Experts of a small language model: 66.1M parameters, a shared expert of 64 neurons.
Below are experts of layer 8 (counted from 0) of a mixture-of-experts language model. Rows are named router (the router's row for the expert), gate (a neuron's input weights, with its number), up (a neuron's input weights, with its number), down (a neuron's output weights, with its number) and show model dimensions 0-127. Each number is 128 + 24 x the weight over its row's rms, rounded and kept within 0 to 255.
After each expert's rows: "gets" lists some tokens that make up at least twice as much of what it gets as of all text; "raises" lists some tokens whose logits its average output raises strongly, later layers aside. This comes from a sample of Wikipedia text that the model never trained on. Tokens count by the router's weight.

# expert 126
router [169 180 121 155 110 100  88 178 144 115  77 147 148  92  92 141 141 120  95 123 127  92 103 147 174 100 140 112 148 113 104 155 106 111 165  99 132 109 108 158 119 124 122 129 128 136 121  85 102 108  86 122 103 148 162 128 134  99 109 101 111  98  97 160 138 106  82 140  90 140 157 138 130 137 132 148 161 138 105 133 103 109 149 120 109  98 152 102 125 158  93 158 147 151 141 118 128 115 122 104 182 104 120 150 137 102 106  94 151 154 152 137 145 151 152 118 165 100 133 136 129 147 112 138 123 104 110 104]
gate0 [111 120 146 130 129 105 142 147 104  78 159 146 118 106 119 102 148 107 126 123 169 121 125 151 136 146 152 148 136 101 142 129 145  97 151 151 188 115 126 182 146 155 113 136 135 130 170 106 104  96 111 128  98 144 100 118  99 126 118  96 138 142 139 177 137 143 117 143 112 123 115 153 111 136  84 121 149 119 134 150 119 135 182 121 128 124 159  96 128 118 122 157 132 108 175 140 122 126 102 127 133 128 162 168  90  64 116 132 146 124 142 185 147 109 126  82 152  98 126  97  84 157 132 130 183  96 127 113]
up0 [150 140 132 156 119 108  70 136 162 140 152  84 145 115 100 130  96 159 144  92 152 163 122  98 189 112 152 120 142 121 146 162 152 134 124 116  83 121 131 141 114  73 148 108 130 129 118 115 144 126 168 146 145 112 113 113 140 131 187 142 137 155  80  94 117 131 160 158 137 116  75  87 142 142 182 138 157  94 131 124 141 133 130 133 114 107 154 134  95 144 122  99 118 127 110 150 114 143 137 159 119  97 109 180 147 104 136  96  97 131 145  97 121 150 101  90 139 140 137 123 151 141 109 157 125 126 130 106]
down0 [151 117 123  98 140 169 129 148 161  72 124 132 143 135 135 128 138 117 134 147 141 127 119 127 139 126 128 146 112 110 107 150 133 120 116  94 113 112  84 146 143 153 147 139 121 127 140 126  32 130 122 156 126 117 155 106  88 144  92 112 134 119 132 139 115 107 171 168 111 149 201 156 118 150 107 121  92 107 122 162 159 135 138  70 118 138 129 102 153 149 150 127 125 103 143 125 108 102  82  98 174 138 138 164 119 103  84 116 106 103 135 107 123 107 117 132  92 110 128 128 122 159 133  74 147 119 134 111]
gets: ")", "\n", "),", "\"", ";", ");"
raises: " |", "\"", "wa", " and"

# expert 14
router [162 155 158 147 103 122 103 148 155 123 112 139 148 105  93 119 165 109 120 132 165  96 109 156 170 109 136 152 135  81  94 140 102 118 140 117 138  76 114 138 107 100 136 141 111 120 137 104  88  93 126 130  89 161 145 139 136  60 107 103  94 117  94 156 160 123 107 133 106 130 147 153 117 154 112 139 160 149  98 141  99 102 145 141 123 107 156 107 119 180  91 160 165 134 152 101 116 127 107 105 163 116 105 153 124 104 115 106 152 152 147 139 169 137 147 122 174  98 135 153 132 138 118 108  94 125 130 116]
gate0 [134 131 161 118 110 131  96 139 121 116 122 146 170 130  73 123 128 118 120 159 125 140 151 146 146  75  73 112 174 133  75 144 114 137 144 108 140 101 126 174 140 118 195 117 125 142 194  99 116 106  86 121  90 133 151 140 140 102 113 151 128 155 114 138 115 106  75 142  91 124 137 100 127 141 128  98 123  89 101 114 120 111 174 121  85 146 164 109 132 136  82 145 159 130 146 115 158 140 108 122 135  94 124 141  89 116 118 113 137 134 164 128 129 124 144 149 137 132 129 140 144 153 143 150 116 144  90 111]
up0 [137 152 153 160 133 175 124 105 126 134 141 100 137 155 127 124 100 131 111 113  99 139  97 141  96  77 119 192 148  91 110 168 118 143 157 119 150 136 117  85 143 140 152 124 162 161 105 142 109 134 121 163 166 124 121 143 137 153 146 134 144 142 149 135 179 130 132  41 125 131 164 116 133 116 139  92 103 117 129 173 106  80 153 164 127 115 144 128 100  84 149 157 113 138 144 133 131 136 113 113 137 131 123 100 132 147 115 136 148 113  89  92 129  85 130 116  94 135 101 132 131 151 112 121 113 169 148 104]
down0 [154 110 132 150 117 122 114 134 104 145 108 160 126  91 125 102 108 145 110 132 131 155 110 165 146 136  89 129 145 117 160 115  92 163 151 136 147 144 152 148 130 108 136 124 119  90 108 144 116 136  78 105 111 118 101 112 144 151 118 164 123 114 145 143 110 113 110 113  31 127 131  95  90 164 100 109 126  96 175 144 135 129 137 139 127  81 188 136 111 136  94 117 135 133 166  86 137 125 147 156 109 127 153 126 100 105 111 123 113  88 120 150 115 107 128 116 170 142 137 129 107 154 154 111 125 143 143  63]
gets: "\n", ".", ".\"", "\"", "\".", "\","
raises: "tell", "text", "vent", "pin", "ray"

# expert 48
router [161 172 151 171 110 115 105 162 153 111 128 113 149 102 106  99 141 126 114 113 150  95 113 147 173  91 134 125 152 117 132 118 116 113 135 139 120 103 117 150 153 130 132 116  97 124 134 111  83  92 116 119 100 167 159 115 138 107 105  94  97 104  96 177 147 115  96 100 103 141 134 142 100 160 117 148 175 153 114 142  89  85 121 116  99 124 162 121 137 138 121 160 167 159 141  92 147 105  97 122 156 110 110 139  93  91 117 125 173 171 132 153 150 132 140 151 141  97 154 107 136 104 109 131 139 155  92 109]
gate0 [145 113 116 128 127 125 107 137 124  75 152  95 121  89 144 136 131 129 142 121  95 139 119 160 133 104 120 209 133 138 172 177 101 139  72 115 160  90 131 119 126 138 121 100 122 153 121 118 103 124 131 177 112 149 158  84 128  99  84 118 144 133 101 119  77 152 111 138 136 128 115 137 107 152 135 135 115 182  98 144 146 119 115 135 146 130 147 109 139 127  96 152  74 128 122 121 146 178 134 141 167 140 110 132 171 185 102 111 121 135 134  87 136 132 148 140 119 146 139 145 111 136  99 116 158 109 109 132]
up0 [131 184 116 174 129 123  61 116 127 115 129  95 103 120 126 103 164 157 154 127 106 107 111 164 160 107 105 148 150 128 179 151 151 150 117 113 127 134 123 174 152 134 133 107 118 156 118 117 102 118 101 152  92 117 140 127 130 121  80 152 129  98 139 113 125 150  80 130 143 101 134 103 119 110 131 135 111 178 128 121 125 154  86 109 152 105 146 143 117  84 136 136 107 139 145  65 150 125 139 152 118 143 111 135 112 141 103  95 151 133 129 139 101  98 166 181  97 177 143 128 142 113 142 158 102 131 127 105]
down0 [119 193 162 112 132 144 118 155 127 130  79  82 114  81 167  94 136 119 133 104 128 123  71 108 144 115 148 111 160 180 156 106 116 178 166 108 140  91 168 119 133 150 139 147 148 126 133 121 143 141 147 133 153 139 148 130 144 173 126 147 141 152 129  93 163 132 128 133 110  92 116  95 128 142 133 124 147 122 128 136 160 134 141 154 121 128  95 125 124  75 108 142 109 147 138 110 169 173 132 144 139 124 158 179 147 125 117 139 172 117 125 150 145 126 126 104 127 144  99 172 127  91 119 125 133 102 171 142]
gets: " P", "|", " W", " F", " D", " L"
raises: " of", "s", ",", " ", "6", " ("

# expert 36
router [146 145 130 156 117 148 120 162 138 127  94 165 178 120  83 111 130 102 101 157 121 102 103 144 136 129 105 125 143 101  84 127  93  98 147 118  97  88 118 146 104 137 148 129  88 153 115  99 120 104 112 108 120 178 138 153 118 106 111 102 106 101  93 169 127  93 105 142  89 132 153 155  80 120 120 141 114 129 127 124 103 114 144 138 110 102 142 104 127 159 128 147 145 180 135  98 113 132  96 133 150 107 106 150 134 130  90 136 167 177 164  94 119 157 160 144 157 113 173 134 161 165 123 128 130 142 126 107]
gate0 [102 127 136 106 114 139 100 173  90  90 132  91 163 147 104 115 136 110  94 161 140 110 151 120  83 133 111 138 140  99 117 139  90 118 163 129 119 111 120 118  76 149 179 178 130 136  99  97 122 126 155  95 134 169 131 105 103  91 104 120 100 142 103 132 123 138 122 163 124 107 124 125 116 148  98 103 127  72 123 123  83 123 145 129 133 103 118 141 193 175 105 125 113 100  72 135 106 134 119 111 119 147 115 119 139 118 125 154 132 171 124 121 102 140 153 145 139 116 105  97 156 114 152 130 158  91 131 135]
up0 [117 130 130 180 137 150 137 108 151 161 157 155 104 156 139  98 138 159 133 139 139 138 146 136 138 134 133 138 114 111 141  94 159 146 115  75 160  58 145 125 163 126 129 103  74 112 116 161 135 112 130 118 131 105 128 120 111 112 151 163 136 119 101 143 183 156 142 111 112 109 133 128 196 147 136 172 107  93 120 187 106 132 137 113 132 178 116 115 116  89 104 126 129 127 135 132 115 139 171 105 143 148 154 169 137 137 140 137 125  86 152 152 140  83 111  99 136 123 134 127 119  93 152 107 138 136 121  97]
down0 [142 111 129 125 114 114 114 133 137 101  84 138 123 151 123  96 160 147 127  92 130 153 134 134 135 142  98 133 101 121 109 131  93  76 143 151 107  87 120 156 158  78 107 159 115 108 140 143 161 117  95 146 133 171 110 154 145 134  96 131 174 166 100 103 137 166  74 121 113 118 109 152 145 142 111 136  98 146 130 175 152 103  94 141 113 105 124 158  86  93 180 180 145 109 137 102 140 156 118  96 108 117 130 137 140 136 146 131 143 145 145 132 104 136 134 140 168 126 127 166 152  94 183 116 113 131 140 121]
gets: " to", " In", "In", " of", " in", " served"
raises: " |", ";", " all"

# expert 30
router [149 134 128 121  84  99 110 126 128 108 122 146 134 117  93 133 123 105 137 116 158  92 117 133 159  91 112 141 142  89 124 150 118 102 164 121 132  89  83 194 131 123 121 149 134 106 134 111 117  87 126 113  75 169 134 136 105 102 109  93 133  90  93 133 147  84  74 151 133 134 150 146  91 140 131 136 143 120 111 143  81 115 124 130 108 121 133 111 120 175 134 139 177 162 140  87 102 134 126 106 139 137  81 135 111  82 137 117 155 168 133 148 149 125 151 111 157  91 120 145 140 118  93 111 114 144 142  98]
gate0 [169 101 129 102  98 148 144 125 140  95 133 102 126 111 130 151 135  95 137  90 137 159 105 164 126 118 129 122 124 123 136 124 147 120 145 155 107 129 161 121 103 127  89 120 102 144 125 121 138 122 122 124 142 135 146 146 165 125 171  80 178 113  80 122 172 135 107  94 116 116 137  93 142 140 141 134 122 133 148  95  93 144 126 137 173 115 146 198 167 149 156 172 169 132  78 112 150 152 144  89 132 138 167 125 132 134 127  71 129 113 134  93 124 156 125  85 123 113 106 119 159 134  92 127 101 115 165 141]
up0 [120 132 137 101 128 117 122 157 146 144 147 101 123 136 126 102 135 132 119 152 115 129  99  97 105 138 108 130  89 128 131  96 144  85  97 107 127 137 147 146 150 121 153 112 144 180 104 131 132 139 121 112 128 122 105 137 114  95  90 143 155 132 124 148  58 113 153 169 139 160 172 164 147 114 138 159 118 164  70 138 145 130 139 166  96 155 147  78 150 117 128 123 109  91 152 155  64 114  90  85 126 113 150 135 126 120 138 158 157 143 140 173 137 125 117 156 135 122 156 106 153 134 151 126 177 168 116 138]
down0 [156 157  75 144 126 114  99 101 124 108 160 114  85 150  95 120  96 139 170 121 146 120 111 148 120 112 108 126 148 110 128 166  75 147 124 112 123 145 145 134 118 105 116 166 113 102 130 116 115 126 183 106 136 132 123 119 120 129 127 151 162 123 140 105 141 105 128 146 173 141 143 161 119  80 146  98 160 103 106 143 101 138 128 135 160 104 135 140  58 125 129  81 158 113 170 119 130 162 136  97 135 103 134  99 122 105 131 119 131  98 138 163 130 123 162  86 124 134 125 109 200 106 133 117 168 150 113 142]
gets: "\n", "-", " Succeed", " Preced", "Member", "See"
raises: "Scientific", "Personal", "che", "tile", "door", "clinic"

# expert 74
router [139 151 154 170  93 117  91 163 160 104 106 153 162 107  96 114 141 110 100 123 144 102 105 149 166  97 142 145 155  96  86 145  95  97 161 103 128  92 113 162 111 102 128 134 120 113 142 101 104 104 100 160  98 151 147 147 113  93 112 104  91 114 101 164 133 109 104 130  99 151 157 137 100 155 111 141 161 154 113 140 102 101 140 136 107 121 154 101 137 165 106 167 156 149 143 111 112 130  84 105 158  91 105 146 126 113  99 105 155 160 147 143 153 146 162 111 149 101 144 145 140 155  99 129 131 139 115 122]
gate0 [156 149 144 147 126 141 119 158 144 122  71  87 161 138  95 153 147 114  95 160 145 131 115 162 141 104 111 124 157 112 117 113 121 130 144 117 109  89  94 160 142 102 142 147 138 150 152 117 102  83  74 109 109 194 158 131 130 106 125 119 129 127 129 160 159 102  97 157  78 143 154 166 133 161 112 126 141 107 104 162 106 108 138 138 120 126 148 129 109 155 103 136 147 123 137 131 133 121 175 106 151 117 120 167 120 117 133 101 143 202 170 120 157 140 165 137 149  79 133 138 135 123 118 139 144 126 127 117]
up0 [119 145 132 135 113 131 140 160 153 125 118 144 152 147 116 115 132 144 147 113 164  91 173 124 176 134 121 131 119 136 138 113 107 134 152 136 157 127 150 167 142  92 115 102 180 148 174 136 101  93 118 128 127 188 141 151 134 106 141 102 155 137 137 135 118 108 155 141 115 108 110 156 126 161 108  86 147  91 142 101 119 120 182 194  96 100 136 156 105 131 137 104 186 136 116 136 153 164 171 144 131 100 148 124 145 133 144 132 134 166 151 115  75 145 137 139 135 122 108 118  68 129 112 148 118 125 150 122]
down0 [104 139 125 119 132 102 141 121 162 128 170 146 134 126 106 140 124 133 126  83 137 140 140 143 126 143 166 147 132 108 102 142 110 147 106 152 125 211 123 141 156 114 145 117 129 106 135 126 117 112 135 145 146 125 107 153 160 119 158 144  87 132 122  86 123 133  99 120 113 124  64 123 103 159 169 178 129 106 109 153 170 142 104 125 102 135 197 152 127 107 134 123 137 114  81 194 143 125 177 113 107 150 160 164 157 150  90 131 135 153 130 126 121 112 100 154 133 152  94 162 140 125 124 111 127 146 133 123]
gets: " ", " to", ".", "1", " they", ")"
raises: "nne", "earn", "ø", "ough", "ö"

# expert 13
router [147 151 134 141  95 106 117 144 172  94 111 123 142  95  94 129 135 127 107 136 150 105  94 136 142 117 129 164 149  93  63 144  84 133 148 106 131 108 119 149 113  77 138 120 120  97 150  80 105 106 122 141 121 177 137 139 109 100 138 104  94 114 124 175 129 125 124 121 101 143 131 151 105 153 105 194 148 145 128 152  91 104 139 129 118 121 141  86 106 163 114 163 168 144 158 115 143 111  94 132 149  86 116 154 104 117  80 121 163 132 148 143 158 153 129 108 147  90 119 148 129 128 120 123 141 119  93 130]
gate0 [157 164 141 151  76  86 124 145 168 117 110 105 134  91 108 145 119 133 120 175 141 101 131 129 130 129 154 138 123  99 149 128 114 133 123 133 135  95 147 135 122 105 137 167 154 127 128  91 144 112 106 152 118 111 139 131 123 103 132 109  91 161 102 185 135 100 121 133 130 146 115 151  84 135 186 137 162 130 125 173 121 112 130 129 111 148 160 169 115 176 103 151 120 141 114 142 152 119 150 107 182 105 100 173 115 115 154 103 140 144 169 134 163  90 130 145 134 121 153  92 116 125  91 171 136 135 168 109]
up0 [101 111 145  73 117 126 111 103 192 113 147 104 122 112 147 125 157 125 103 143 146  98 134 129 111 109 105 138 111 101 148 109 144 172 103 112 195 127 166 119 157 124  99 134 149  96  59  92  96 126 150 154 113 103 144 112 169 112 159 124  93 168 160 114 100  84 101 123 154 157 125 149 104 129 137 158 145 141 148 117 130 138 119 124 148 154 135 167 141 145  71 147 109 153 121 134 151 151  89 127 129 114 134 121 144 120 144 124  94  91 130 148 165 127 110 139 140 127 120 100 133  88 136 142 115 112 140 125]
down0 [114  83 138  99 116 148 149 108 145  69 127 154 160 153 116 114 155 120 140 106 147 105 116 120 158 148 136 198 134 135  79 136 108 157 116  85 153  99 131 125 108 146 136 155 157 122 123 112 127 117 139 133 118 115 118 111 113 124 142  89 148  89 125 128  92  78 139 114 137 159 119  75 137  90 134 149 192 159 123 138 138 103 122 187  92 101 141 100 143 146 143 144  92 139 141 130 135 142 151  68 147 121 117 137 114 149 110 121  83 153 118 140 144 152 161 120 114 117 126 104 132 147 126 169 125 124 143 139]
gets: "s", " at", " the", " of", ",", " events"
raises: ",", " in", " from", ";"

# expert 64
router [132 183 118 154 105  99 142 165 165 113 109 128 134 100 126 127 137  87 129 113 172  96 100 152 153 115 137 138 127 104 113 130  85  87 151 140 127 105  84 153 139 126 165 115 121 133 135  91 127 128 109 143 103 154 169 157 127 101 112 124 109 112  90 171 152  79 112 130  70 137 146 138 116 137 115 139 143 134 122 167 104 118 127 160 102 116 165 126 114 168  91 152 154 132 133 102 142 113 111 124 135  99 108 141 130  62  92 160 147 148 126 105 143 151 133 118 136 136 170 159 137 151  77 136 139 117 129 105]
gate0 [116 105 119 103 119 103 117 162 129 161 133 168 123 156 136 142 178 186 162  90 158 123 103 142 109 109 142 137 125 135 168 124 114 109 124 130 146 103  86 125 176 119 164 118 145 111 110 112 126 147 122 138  95 107 165 122 149 165 110 113 143  99 124 153 144 141 118 190 129 137 129 161  72 109 135 127 111 121 143 150 127 149 105 118 112 104 123 111 139 115 119 133 121 125 129 106 161 117 137  99  95 114 124 132 157  88  77 108 173 134 129 148 116 138 144 168 202 112 149 156 151  79 122 153 152 128 129 135]
up0 [156 119 165 104 134 180 143 160 116 133 135 138 121 155 124  87 147 131  89 112 122 130 166 132  79 111 127 127 144 142 162 127 109 112 116 123 124 110 155 148 130 134 164 136 147 175 124 145 124 144 136 137  82 152 119 103 161 120  91 108 140 115 132 122 108 101  95 123  95 117 117 115 120 147 164 173 141 138 140 125 161 131  80 123 106 138  97 112 121  96 137 120 132 114 111 123 116 112 148 110  79 120 128 148 139 150 109 111 150 123 134 168  95 184 141 170 175 119 121 214 120 123 118 125 171 137  82 147]
down0 [116 138  87 102 115 178 105 125  84 167 170 114 135 128 144 112 148 146 178 140 127 189 152 162 158 127 136 151 130 105 130 122 132 141 121  70 148 142 104 124 108 141 124 132 149  84 165 131 134 163 151 154 151 108 117 139 110 127 111 131 142 125 104 135 120 123 103 118 126 107  92 161 117 150 141 138 101  84 119 104  64 124 163 111 122 121 104 104 115 130 129 124 102 108 108 141 182  81 130 148 177 158 139 128 161 133 115 134 158 104 176 106 141 143 106  79 123 160 132 125 109 131 137 129 115  98 128 133]
gets: "y", "2", "dy", "ry", "ney", "d"
raises: "s", "au", "k"

# expert 24
router [156 159 128 122 121  87 130 162 148 108  73 165 134 126  74 113 163  83 117 151 121 119 126 130 175 124 125 107 150 127  96 157  95 139 168 105 116 120  81 161 125 112 134 135 103 154 136 119  85 127  90 128 115 163 140 151 115 119 126 110 114 122 109 167 137 124  79 109  76 128 152 125 111 138 107 159 141 103 118 117 109 108 146 155  87 102 167 129 153 169 107 171 153 133 146 101 129 126 109 104 172 115  97 171 115 112  95 125 165 135 147 145 124 138 163 113 134 104 137 109 138 120 119 115 100 147 113 121]
gate0 [137  75 108 145  90 169 140 145 161 112 143 116 143  97  98 148 138  89  78 152 148 133 121 127 157 131 124 194  97 110  92 107  78 122 139 135 171 126 104 136 127  96 172 159 113 118 121 114 116 152 102 121 112 122 115 127  97  96 108 108 127  96 100  81 129  97 170 149 109 128  92 127 171 103  88  96  94 175 145 162 105 138 141 129 124 153 125 114 123 138  85 128 120 121 116 126  95 137  95 102 140 140 153 149 163 144 146 131 123 110 122 135 141 140 146 140 134 149 143 137 147 157 130  83 131 140 114 144]
up0 [125 170 174 120 125 161 117 129 126 159 118 129 127 136 166 113 127 139 150  88 185 132 170 146 165 105 121 125 135 125 124 180 137 137 101 180 154 140 121 143 140 144 138 111 167 132 112 116 181  98 149 106 141 102 126 144 140 115 119 113 142 134 142 133 129 110 128 150 115 142 165 150 127 106 126  89 128 166 115 147 140 103 133 130 118  92  99 163 170 108 128 125 137 126 106  84 102 172 144 141 105 136 134 131 132 139  85 165  94 120 178 169 121 155 108 121 150 153 154 151 107  63 161 120 102 111 128 112]
down0 [166 163 121 131 142 132 162 128 143 122 131 166 116 130  87 131 121 107 100 149  94 118 115 143  98 130 180 183 150 111 118 114 171 127 134 131  75 141 141 109 105 150 124 115 156 139 149 115  84 127 138 149 117 153 141 140 112 113 113 151  93 118 158  83 131 125 149 120 125 138 159 130 133 125 156 120 141 108 129 142 169 160 109 156 111 116 164 138 148  84 147  98  71  94 136 120 139 109 118 118 162 128 160 140 155 163 181 140 134 151 128 116 117 102 141 174 138 106 106 136 126 173  94 104 104 106 109 182]
gets: "t", "T", "0", "E", "S", "or"
raises: ".", "d", "-", "r", "da", "ta"

# expert 6
router [174 143 149 133  94 124 113 156 121  98 101 154 137 103  89 115 140 136 121 167 147  90 110 146 155 118 118 134 130 125  85 151 100 105 153  95 125 118 113 160 128 106 149 162  99  98 141 101  91 122  80 124  98 155 149 115 109 107  79  77 105 102 120 156 144 117  83 115  72 144 125 125 103 170 130 111 161 119 110 154  98 125 161 121 122 121 149 104 133 152 107 141 158 139 132 114 144 123 110 141 159 124 112 143 137  89 103 141 167 161 160 127 156 158 164 125 162  86 135 129 116 176 126 129 122 135 133 120]
gate0 [101 130  81 133  78 134 109 154 136 168 199 142 141 109 100 113 172 121 107 127 152 109 152 135 150 167 102 110 123 155  70 139 141 131 114  92  88 147 121 157 122 108  96 112 112 102 163 125 134 130  99 159 102 141 134 129 154 119 126 156 138 123 105 128 168 137  74 131 118 103 142 100 152 135 142  80 115 179  90 155 156 109 132 122 105 124 140 101 136 132 107 103  84 101 128 101 105 149 133 134 114 126 132 108 156 128 102 137 135 132 137 110 145 143 116  63 130 112 108 119 104 154 122 130 102 146 124 160]
up0 [106 117 146 137 102 145 135 171 162 181 164 182 117 123 134 140 149 148 135 123 121 160 108 112 120 135  90 163 101 166  91 133 128 159 120  94 123 122 105 133  82  98 115 120  59 134 158 106 136 140 116 150 157  83  94 153 105 115 189 130 119 116 128 133 145 122 148 143 124 115 138  94 108 106 133 110 128 137 128 125  80  75 130 125 125 132 140 118  98 143 147 121 165 145  97 132 112 189 108 136 104  98 116 168 134 142 102 112 121 164 127 148 111 108 133 117 156 151 129 112 118 113 115 135 102 154  91 108]
down0 [111 157 128 160 143 209 111 135 137 123 146 143 125 125 107 119 151 180 153 140  99 119 139 127  94 101 115 112 119 132 102  93 151 130  95 133 123  96 122 111 173 133 166  96  76 150 114 112 100 147 118 145  96 139 104 159 161 149 152 131 148  92 123 132 121 100 114 166 107  94 130 136 121 132 112 104 154 115 121 133  82 124 124 138  95 113 121 104  81 139 133 170 107 134  79 139 129 114 109  85 108 107 146 107 130 154 133 177 143 163 136 133 134  89 129 141 131 118 135  85 111 132 128 122  73 119  88 132]
gets: " R", "R", " D", "D", " ", " States"
raises: "-", "ist", "al", ".", "y", "h"

# expert 127
router [149 164 150 133 112 101 112 148 152 101 118 142 173  91  88 101 168 101 117 164 136 136 103 171 174  95 111 120 133 107 107 145  75 124 153 124 119  73  85 148 121 119 136 132  96 119 102 103 105 122 109 117 109 159 159 129 124 121 107  92 108  91 105 151 143 123 112 110  78 122 161 144  78 155 130 162 144 114 107 128 122 125 156 146 120 132 164 115 118 136 102 162 176 154 152 118 143  96 113 117 148 107 118 128 128 121  93 109 148 158 161 137 138 145 146 103 151  86 163 118 150 159 134 115 109 115 122 137]
gate0 [118 187 120 119  96 110 146 140 105 133 123 112 153  85 147  92  99 136 114 145 148 146 126 131 111 114 153 139 115 133 127 137  79  84 115 147 129 112  75 166  99 116 159 137 154 125 111  94 155 107 162 127  97 137 118 153 112 162 149 144 128  90 147 115 163 134 147 103 110  82 139 144  85 138 116 100 119  87 111 121  90 139 129 154  94 143  97 131 163  86 102 111 142 126 105 128 156  65  98 144 146 135  86 149 108 137 129 112 125 126 154 109 124 119 102 108 113  98 122 165  93 152 135  96 121 127  87 136]
up0 [143 190 152  94 145 108 143 121 110 158 107  87 118 139 145 129 172 117 140 155 134 135  88 137 128 110 173 142 108  93 131 146  97 119 139 172 130 143  86  89 146 130 115 163 183 156 117  97 190 130 175 117 125 156 122 102  88 147 129 110 114 110 102  90 171 133 145 132 125 123 115 116 100 154  90 135 142 122 104 126  60 134 145 158 128 140 110 145 146 128  88 140 123 123 116 124 142 139 149 155 138 151 106 146 151 132 100 120 132 121 166 121 102 132 156 160 122 169 151 120 103 139 155 124 156 128 120 144]
down0 [114 104 139 174 144 140 136 140 121 118 135 128  91 145 125 116 116 157 148 129 163 115 133 136 113 146 122 143  80 140 124 114  94  99 138  69 118 127 129 101 164 156 155 115 128 140 121 130 125 158 102 154 105 107 138  94 140  80 111  93 139 121 148 109  97 171 142 151 101  80 103  87 152 138 171 149 126 157 103 141 134  81  61 125 107 130 117 159 137 169 106  90 105 141 122 143 142 133 107 111 171 151 120 107 153 123 112 148 137 110 104 114 105 108 163 170 113 104 146 136 115 133 168 124 172 128 124 164]
gets: "H", "B", "G", "E", "M", "F"
raises: "el", "y", "IL", "’", "'", "SC"

# expert 61
router [146 139 140 145 114 117 120 155 163 109 113 130 132  92 107 113 131 100 113 129 161  97  86 179 146 112 101 121 126  86 116 133  97 118 166 106 144 108 116 156 112 107 130 132  87 104 113 109  77 103  71 138  82 145 152 118 122  82  95 102  97  70  98 172 122 108  96 125  98 123 127 143  98 149 138 151 151 117 101 138 101 112 150 124 108 138 173 106 139 136  94 149 130 146 131 105 123 104  95  88 178 105 129 136 122 111 106  96 153 138 151  96 144 111 172 114 152 120 132 114 122 131 126 108 120 131 112 110]
gate0 [127 169 125 166 150 132 101 137 167 161 185  93 139 140  85 151 132 133  93 141 199 113 125 130 128 124 108 132 143 112  84 126 148 137 135 121 143 153 147 130 101 101 100 163 114 178 133 114 146  96 100 134 110 139 129 113  80 126 108  90 177 110 105 106 115  90  76 138 140 101 144  83 141 117 111 127 130  92 122 132 140 123 133 147  87 116 129 121 112 103  95 111 151 123 122  98 141 104  74 127 136 130 160 121 107 135 109 151 133  93 178 113 169 100 144 126 128 121 125 111 144 149 138 107 126 101 133 134]
up0 [173 117 119  83  73 140  99 138 132 118 121 136 121 123 111  94 133 169 129 119 138 154 182  95 104 108 172 134 117 119 128 111 118 111 144 172 120 125 122 155 130 136 129 136 147  66 155 128 141 111 137 111 203 108 103 117 154 106 135 142 112 127 146 103 171 126 151 156 125 149 151 138 150 128 112 116 110 158 145 118 124 124 110 143 113 128 103 125  84 140 136 130 120 141 143 166 115 127 174 146  69  76 125 144 169 122 147 111 114 114  75 160 145 135 159 147 122 121 146 127 101 140 132 155 147 143  80 152]
down0 [141 104 145 124 100 112 143 108 177 135 136 173 136 130  89 152 137 146 143 118 118 136 102 144 113 152 110 163  94 118 138 108 119 183 118 132 144  90 127 153 116  94 148 115 160 156 136 112  87 124 145  80 133 117 117 121 150  97  78 112 166 135  99 123 146 209 124 122  80 158 148 115 148 147 120 127  99 149 109 119 172  89 130 103 136 100 125 140 175 129 110 123  94 104 126 138  92 135 143 107 146 137 154 129 139 113 138 109 118 151 142 132 117 105 138 138 106  97 141 101 146 118 133  72 158  85 104 140]
gets: "N", " V", "\\", " N", " X", "R"
raises: " ", "ing", ".", ",", "G", "-"